From a checkpoint of a small mixture-of-experts model trained on Wikipedia.
Experts: 8 experts in each of 7 layers, 304 SwiGLU neurons an expert, a softmax router.
Below are experts of layer 6 (counted from 0) of a mixture-of-experts language model. Rows are named router (the router's row for the expert), down (a neuron's output weights, with its number) and show model dimensions 0-63. Each number is 500 + 40 x the weight over its row's rms, rounded and kept within 0 to 999. Numbers have three digits each.
Before each expert's rows: "raises" lists some tokens whose logits its average output raises strongly, later layers aside. This comes from a sample of Wikipedia text that the model never trained on.

# expert 3
raises: " the", " a", " L"
router:489508548505533566471531485489507529455491513532501548500538455422557440489497470489511465459437469469461540597456479541456532500565480544498503521541486498536481566508542521464472495593551544
down8:466559531499485493581507507580503528531488522470437526496532545450546528571454470479485469520440475524562460565454568500495486496536616505519496482500424450545488505467481482472588482533522438
down9:459476518521470526539511482468579412491555484474426458480469390492537528455481414528362478549417517495495565444548513511496472482487447522593464465504508447574433518476441464499554504472475471
down10:484507552514484500423463532467491508525472435502602493474507466472527447463444439558461464530513520461476488536543510473495467436480485473564494459477476484469560483479544498521519519496490496
down11:484474501494472511500455472549490513452476486444553541506530540479453540585509490498461612530548465482488464526459601480574535486507568494447444402559579457495526505504445511485450462497447489
down12:483496560470520490462505447512541488491492403470565553518471443507497517497509496512504510467476515520531565397520368472479512483455420482476526487518459462368561465549476450522461504491450542
down13:477464486451453488535476463582498411536524495474534554496495511484591468437496438474530451555461620484566528460477591468490542542455464461516448446494590518540522491500556526467509556551510556
down14:451544542534491503557476483508516533572538496506573480456458498495472484472509522489532526478519510478554522486477413424554495473472591553455465513436403560510489495522474501476623541499464441
down15:561526523465455473486549513517478478584545506520473551508537502507495541480475524500456443495497540528423457445487537446385461509484469460522513495478543454509427500559436502541507468512472567
down16:474505432555524506457469538485489552495501426502569553464415471448519505446615565547553494422538431476469470497534477498433533451499472478563473532508436449552519487513467488538504502503530520
down17:474526501513411516507526538544484553560479541486444545463517448464489507574535479568470523582518450559506524591443498565553491521488471440472509538506484483547500537530487445455449449442495507
down18:496506463463464498544458441511531516553508570586529456558520476545541511563539473399526484428546487492489509464443543490512423508519519483491534510514509481441485436518542535478514367536501456
down19:467475494537489500489416475459520495503507483544488400577464470493523505623476532494447483515492492485542532546568393540524502485466584541504505499495490470554436500502499508512571551513453533
down20:542486544590391489551393467528471536540484533526538515545522467503480509531477505540559513526461527528474439518420488526487403423522514488469495463507561497509446509481414503454492501413494500
down21:515490535528432468553467521468441510494478513555463490497529484465489503580492511456493482525499549526541464532445634506524488496461496454491436454499545507573558499542506440521522511473569480
down22:437507529517546593488494478491525499410483426499502503547530473429557490519532471525452543494442455477473478494540492527462420536543570465468505502508524482490538470473487498421498570501476498
down23:513445439476528467522422509516559561520542535483441454496476524483467526534461540495543468499484480511553533541490440531584527449548518469419454543504509474541520514543556584444534474468495511
down24:512553494472556474491447485464525488507504531459504467518496436476457461445487520457499487530449541515414510505555433486509480558517507508528431520523562452505463424412500488482578601459482535
down25:479550483466523541468537573435498455591499445547540555496576525419526506456566550499486403497534475456484544517525529514479471518447486539513533427499449414470551516560498521523490523512461481
down26:533502496510520534503479470499484499516492500448465494452460546515486458522544519576486555487489546547477502444521583518545508453547495463484513488506519507510427511467453502467480436502515446
down27:469522543440430468508531519485528437461498450466551592504538534521531533498500500537618527527523524541466498539525634453477475512449462520567503476542474481538533455591486521536487547454519503
down28:475480496469461500478554533455435475439517475525542414438473504477547516582521423512458540470481486537583473471552477459509397466479482467543500448483460510517462522487559530443490502554559538
down29:553486507544527531485567491449486467495502552475519501459458520487513498461453514534477456483545524431493509537473513526426491525480453513509521513513543431425465441460559454438469548483507611
down30:547509560575535480445439464453501571523486477484454560440447541443516511457428548439506508497520563580496501511485512505506493565486527524479461554448438475499478546546524538500528466504532510
down31:475552427528495466532506506472497542511483527468493482431499491485490497573486462427543549588516533481574469465472541484526446513461462503555535488486481533539551513451546522489516548490394521
down32:485477477533454556465539500506372500431457427491438466486446524526515455488576526492486557440477504493517485520541446461486518510442499483470607529490457439548492481508498441551469524497503502
down33:490538451545490589501558523458499548544514457515484433541456477427382479479524495464547523472432476495498484541540541518534472539511502519531514511485429487476514534560510497530525501517464551
down34:507582494536546472554522480516525517521450469467464554418505500470542499475515527473505458471580564482442585509484512566435503535521452572479536568589525514492465531496472434502516530491526479
down35:550451497542499547492451486502550436573493439503411493626528506512451401454490508472476417566474545491440456487486563540462508480421465508474520461505495456562456499578528550495520440508463538
down36:494497452492527544500423534500492488490433471462487567544471452476490437478444483536531447580425496534455473470495496463512543427420514429466511514485453475524445517445526517536487512536489490
down37:509469547422486386471535474499462482539495476500509477445495584525515510514482407560398481464500474505486484521491501503512471483485474503449457591476470443462495530545412530491527527525546501
down38:520441480441462469498460534629481467536593456442586511565514452511530502489555506522562496463522499488441455513532419481511462521496469494490459471454470516449512471504431477467508473437501517
down39:497491447459489556553471494499565402526440459498517545539546544504478521470565488478558533561444540519470449466526488477526506488498448476459455510433505460496500490594483507536549530482510403
down40:486530502453506487524555492472507459446500413430493474549464490533517494469473477543471467512507463514581489515552681466475469470515454553504487541500505524430462519516498484543444448507554362
down41:551526517464485455529488455480502483491479505581563509486527461588561524483449493494504447448515424501519530507517522531469505502417455456562423464534504493541490463535517466474528513530545413
down42:543458438526508455537484522474525462472471455495452520437480443486485521549409533467443525530445414493450434595456558547505493451487505538506486462467495515560443546502534559455493532548459458
down43:501503502476554456384450534513478526449493512552441533508499469493497473493470487478517561536431496502524472440585493565502543457506527494526487424494534451528519559528582513541511485384565486
down44:496557467520552533532495516528478533433495493558541510494456472533480513518553475514487524478531420580430489480542668534548433454529531425527559551492538572554540503492544497510407484454471484
down45:517500557472511470531505512533514481457453569531475463495534561480468497447526549608533501523458460520498521519484522564504518528497420469479507556530467505490539548488524496485558498477410540
down46:469507507459505509563456509455515525587519467578542537533512501505523404460470452454509553507462456505475524484516432467601535483530536479497488488564466558571548428521406444504462478458527442
down47:467549522552411584491530483461448605503390486528461461509489548522555556528490518524506526514492533521510512480500583452497481516495507523529565499472544478535561547492508500575457437525440473
down48:542493474486489553512548460501481474531520470446508501490513527443457496518518524489541567520567490430474469547388560527524545480481519524536487553537523457444544477456586443383470493499423517
down49:505460512517482590523491532499508502441598533452554524469512454461431494361492535546471536491544555479488513499494470538564576500488578576526517499428458501508438473520480495525505463533534469
down50:521433550434499516437498536392564508541560421515494489473512552460498526477490515510481476513588507509489494538450435479509548441563593526522485411554526483463509446498462506494458512411524523
down51:460545478518527509549572523473530503465506470465499516564499472529569489423541398455530536482540464537532466459402509471458526509558473535595554539557524450473427524499509454546494437497429554
down52:488582437515511501480477438483549502458520481561513489503525438484446489495526477468394475546418473488447486532506467526491452511547550505552394452503558567532537518527558489542395535505483499
down53:486516486478428485511590544489499532508485497554511527512517435518569441542510503540493484476533484569509523487470558503561441481440545448474500548484499556500477475516491531507405495427546378
down54:556482540586440507448449545498461443483517535451485509508553462522484464533504487452502529539564444490565543536434439450437470443528445535451452495520492529577483488496528447478500495485548517
down55:485484477480495485477518467462465482552474546470552485435480452510536529544502510520475518558447525584438586536465519434549522466514481517505474425525469469491486548549482572543452478471457542
down56:506514419461473458539444524510443540517525514513493483427533485464511504515484515520541501587528514537534413468512562514486445616426530497533497440407477472492469546483508467476544517451484520
down57:422490472499484445543474486535485512540474539478566586556487504508507579448528456455439428456461466542476532554484540483506532450523515457533534483455529529559503522466491528501492500533473421
down58:541451490526461468490485507501555525454490491536492503550504527466511468548518571495517499560455543548494485462456672512513483423437486543515568449562530498488566435555503477514522492437477473
down59:543490495495540488395502570449484564472424488470498548532540517516477550525523447540541554492497421457483506485478443526475528503508500488544618532478565507430549460548493516527511463596447444
down60:519493494479501475525482488546512506476433590501475538513474527548465514388453475591526464520577515417509509505499410550502490454480434476491528513520454593503466586456584464555479526420477512
down61:522568549518549390458538487485476508545493445501413583419520450477531511507513540498486437444515463477476466488467504430487487514521479520449519489541489453539503534490420507542497414508480495
down62:493477480582520577488488552508519550525441545467474489495424505541538562436556462508406516539488513495513516530502422522466498451470517442464519392497527411525493593530518517457449440487547477
down63:550548537542538608556475491490484499551521505514570530485570542488494454549472551496545513469541528513524483459388594488481511508581509476472515557466524524477515497506543439466487513466384520
down64:469477512519563452535534499565451528507481527443515525521522560558493499544565504544481453504562478434513486510528511441492497418530558492540443490506546507409507462450540574460534537556503562
down65:495511503495529446489470480524591515471515515493530465472443551524537437510478511528556496550553506509452453515544479409555508468447498479562543516453493479499532438482512576467508548459490491
down66:502444509520511477377519502456505470461486496491522537524520428457492486535494511425474468505564613497476520481514560462506441449456466471562488455434585480485478497508491428542578473480559513
down67:419540546471548459552445559552442469490439505462405497521540540461506496461461476453508510582482536433528588499519470515462480550467444503482427555482547492476531463510469470497400484472496542
down68:523498498535469504473551504459540494503450562444571498516452521501531543486499540524551511450498534574461450522571407479442570506477501463490555481450480476448515490450526513436555602535453578
down69:556551514508522500546491408503498548543480516448432446478523515495440447451522471514572533491441561554481494533569475512421462509486480490454488505549500514451504471557484511552455529536487420
down70:455456519501562505517455482553535518492462625514477485468534521496436501526539465505490461416562503419535531485475505549472497445543433529446478496451555467484563525480498526451490447466549501
down71:520508488582513453495484541545463538518453469542561528488545554542532493525489452586499402482540561511485474510505554474549553511488558548505508537566509491443495504494560590512538430563525522
down72:566557487545485450533492458564494532486435570514482477526555477519481519466548491468509527475531572546418500515502555451444522412529424454547494483498401524519524522467450418565536521510514510
down73:473437479482489547485484542509531496480513521474574521463558531425467493478496496470404479511475490492475560546430505476520531522480531431494527475565483456505386518549472510432488543510476458
down74:517434579495488565496403468470464545510482531511487501511495524516489485470372545525465509522564524546515483540471380487489531502480441481407459525468532547531492492499558505464532471504556484
down75:528478490517457485499463452510511524488567516547543494519495464500426461497498547486423474586476540515505434450579615515481492499507484547517478514474479516575452496553452582494531496512544464
down76:524532540453517557524432554548498530434529474458509526573480492524502511506497499458523535471506478543504550474465547450608488461572497468483456492453539565458503568449516508523461515435569508
down77:498502525515518468500482475422491498521484421495499590541457541501501458438536543501450439537488541500456514486508487518492548446490413471531435484536477528536455435516539508516453523483512441
down78:496565441438498507517452500512526495469517584471551511532503501498582508475548412494490447537545515527537534463455555503476461521435509467522590538438477493473528553497410543498451518447582526
down79:464557489502507495506521532471551452508524552508512475483427549466497481534523584550518519437495477532521546471428371444443541449467454519561464568512520509500505461480498483486502523473550494
down80:466491460472519473499499512511510532467513494512547489558499519478512500437516561531495542521517489543453475527529411484599494485472523477515535479502483528455409446540535554498556459493462470
down81:496480483443496596568515443552550470526534523459456480526482462453499449446502461497525411496474601510576524494453545486483437518508488496464446473461461453504483515477543503559562475552528491
down82:583529512443446509504470493548493576534498496517560513495649470499518461452455513475497532521540527487573504468437604552549480515478531448451497499470509470502494470571509499482511461556496482
down83:462495541481490497497414463549527476532527522434466540483523529487519504584454509544468557464462527537523516509523547482464508518482514537416542428475485409499458520518469478473543567522483505
down84:579482450490428511462453537539473442505522574552504494483522516490496529407493511455463382518557543424534526525501561476502492449514436508475526524536510471467470482493534478448480538531503615
down85:556507500479406425511584522456487496496521495545528532521485484508499509437481493482494581414525547523446492478435548511523552461491484469479483419550500548561479458482480452505462479472515481
down86:525482545486444483473469495451493535442512534506528462508486543525535530520491498445510525468502463507503512557517561508542426498567458541444560475504528529502519540507457529585468575511513437
down87:574533461543513552503442543429414468531483538484498571468499519463477467423460559565505488471481484473510511541514529489442474494457465486516507504525501616539484455481541451551559535562471482
down88:499531558512426515533482476560527477541538538509592448542490552473426442464512511526533455477408559487483557454438486516568513467503509577444471490531483486437459479544433529561446404505460569
down89:571508486438468400449490549484532491512486467483576428482469500476420501481491450418529458468540494509487488496505477495436466558452510499526498481446490416548511494481564524418525500518550527
down90:510563457474411565540535570533524488525538442467408505519499516493535457385504482487518492511488486482551503476447519495476523468570473482516503435530450505451543512479504446568461483521508489
down91:491537419537527471464469481550567484506516549485505529472550550498518544545486547540493488508541535518551460494476431489433460540476461509426452519504474513476493562511503478485548521511466506
down92:479484445460502445470577467521578435465484448445475536439518429476487464516507414518465507425483458462505540509503620466470510458418570548470461467468529536498464460510423476471502559439467529
down93:495545546578455554513444500513528461540561480520511519439548502482493462494471584564473560480525548523503571509484484516474509427502449556488460528520479479545451475447531449453503546527468598
down94:518473456489517468459452473522501472462532481473561537501472470488492461546542449424544523474524467439502501527510548471443445474470423559459479438449474572519509474502485462544428513518570561
down95:503522496544506556548606553506530567470488459485468540464462587529474561422502521486536519492523534418502536543425430454443471492488577560542518485536503527489510491502584518538602525524468519
down96:477498495584457502443496559451492560502503520409485566465529495533489521458563562541513487538588442444514594484440515492453522520498466527507505532449542500502449520485521487590536510489508514
down97:492544543452436532476484487483525542516509514545458507592421464506511486434447493451496492547538527427506482505502557444486474483514466445476488494454493498486541576447554570474471579407523522
down98:450455471558533548480583498501454483515459491492541488442466513487473511530488485518516557467459485497508464457488399463513481502465462573499463539550457522554572507532440526497444515492476565
down99:476527484488483522536549493506530506504561507543436479534513576498482494561482460519484531495456490500529536509518506535486500514509501444553433463503520479460518510531530555462497438524543442
down100:466502447594493373443511576524452482481472547482519469506509452526525484519551503452508480490489502493482513494524563530505569509498554486536451522502619506484555536549511487561499518480502443
down101:484478479569437498446491515457485433490477530485548517570447569526521471527519602527474446514545429498544448536495460527461497479554520531504528542465518537422531469470551485495553503525535449
down102:496536556464488535510439587516536532505495486465476440482558534533497513541491530475475483527466463484550488577453598543518509523561535458448466501476508488507464490531439516526461434537516449
down103:513473494461507470508487494485491529424469552517496547539432481454453536447506457473470536425463544532440493463510432510506545424520536567464548569507493514504543472445464512505534555575519562
down104:528532516572505439479478486460471526459525488484514541502520514456504537471513506503502431543526509472522461504520494497524464490464581547462558461473371554389565594500501490481506549454481479
down105:476498495514525518428489476531522510510535446448500498502517531508537509544505457564488491538532489449484481566432545485542446497549512511497496569529518493409479539554497447477399417522482442
down106:489494497493447495474455485439494529496500516529497556485483439567455539475522529486438473551424514466596518497552537448488469526462450572492501506479587484569493416573512520559469429521467503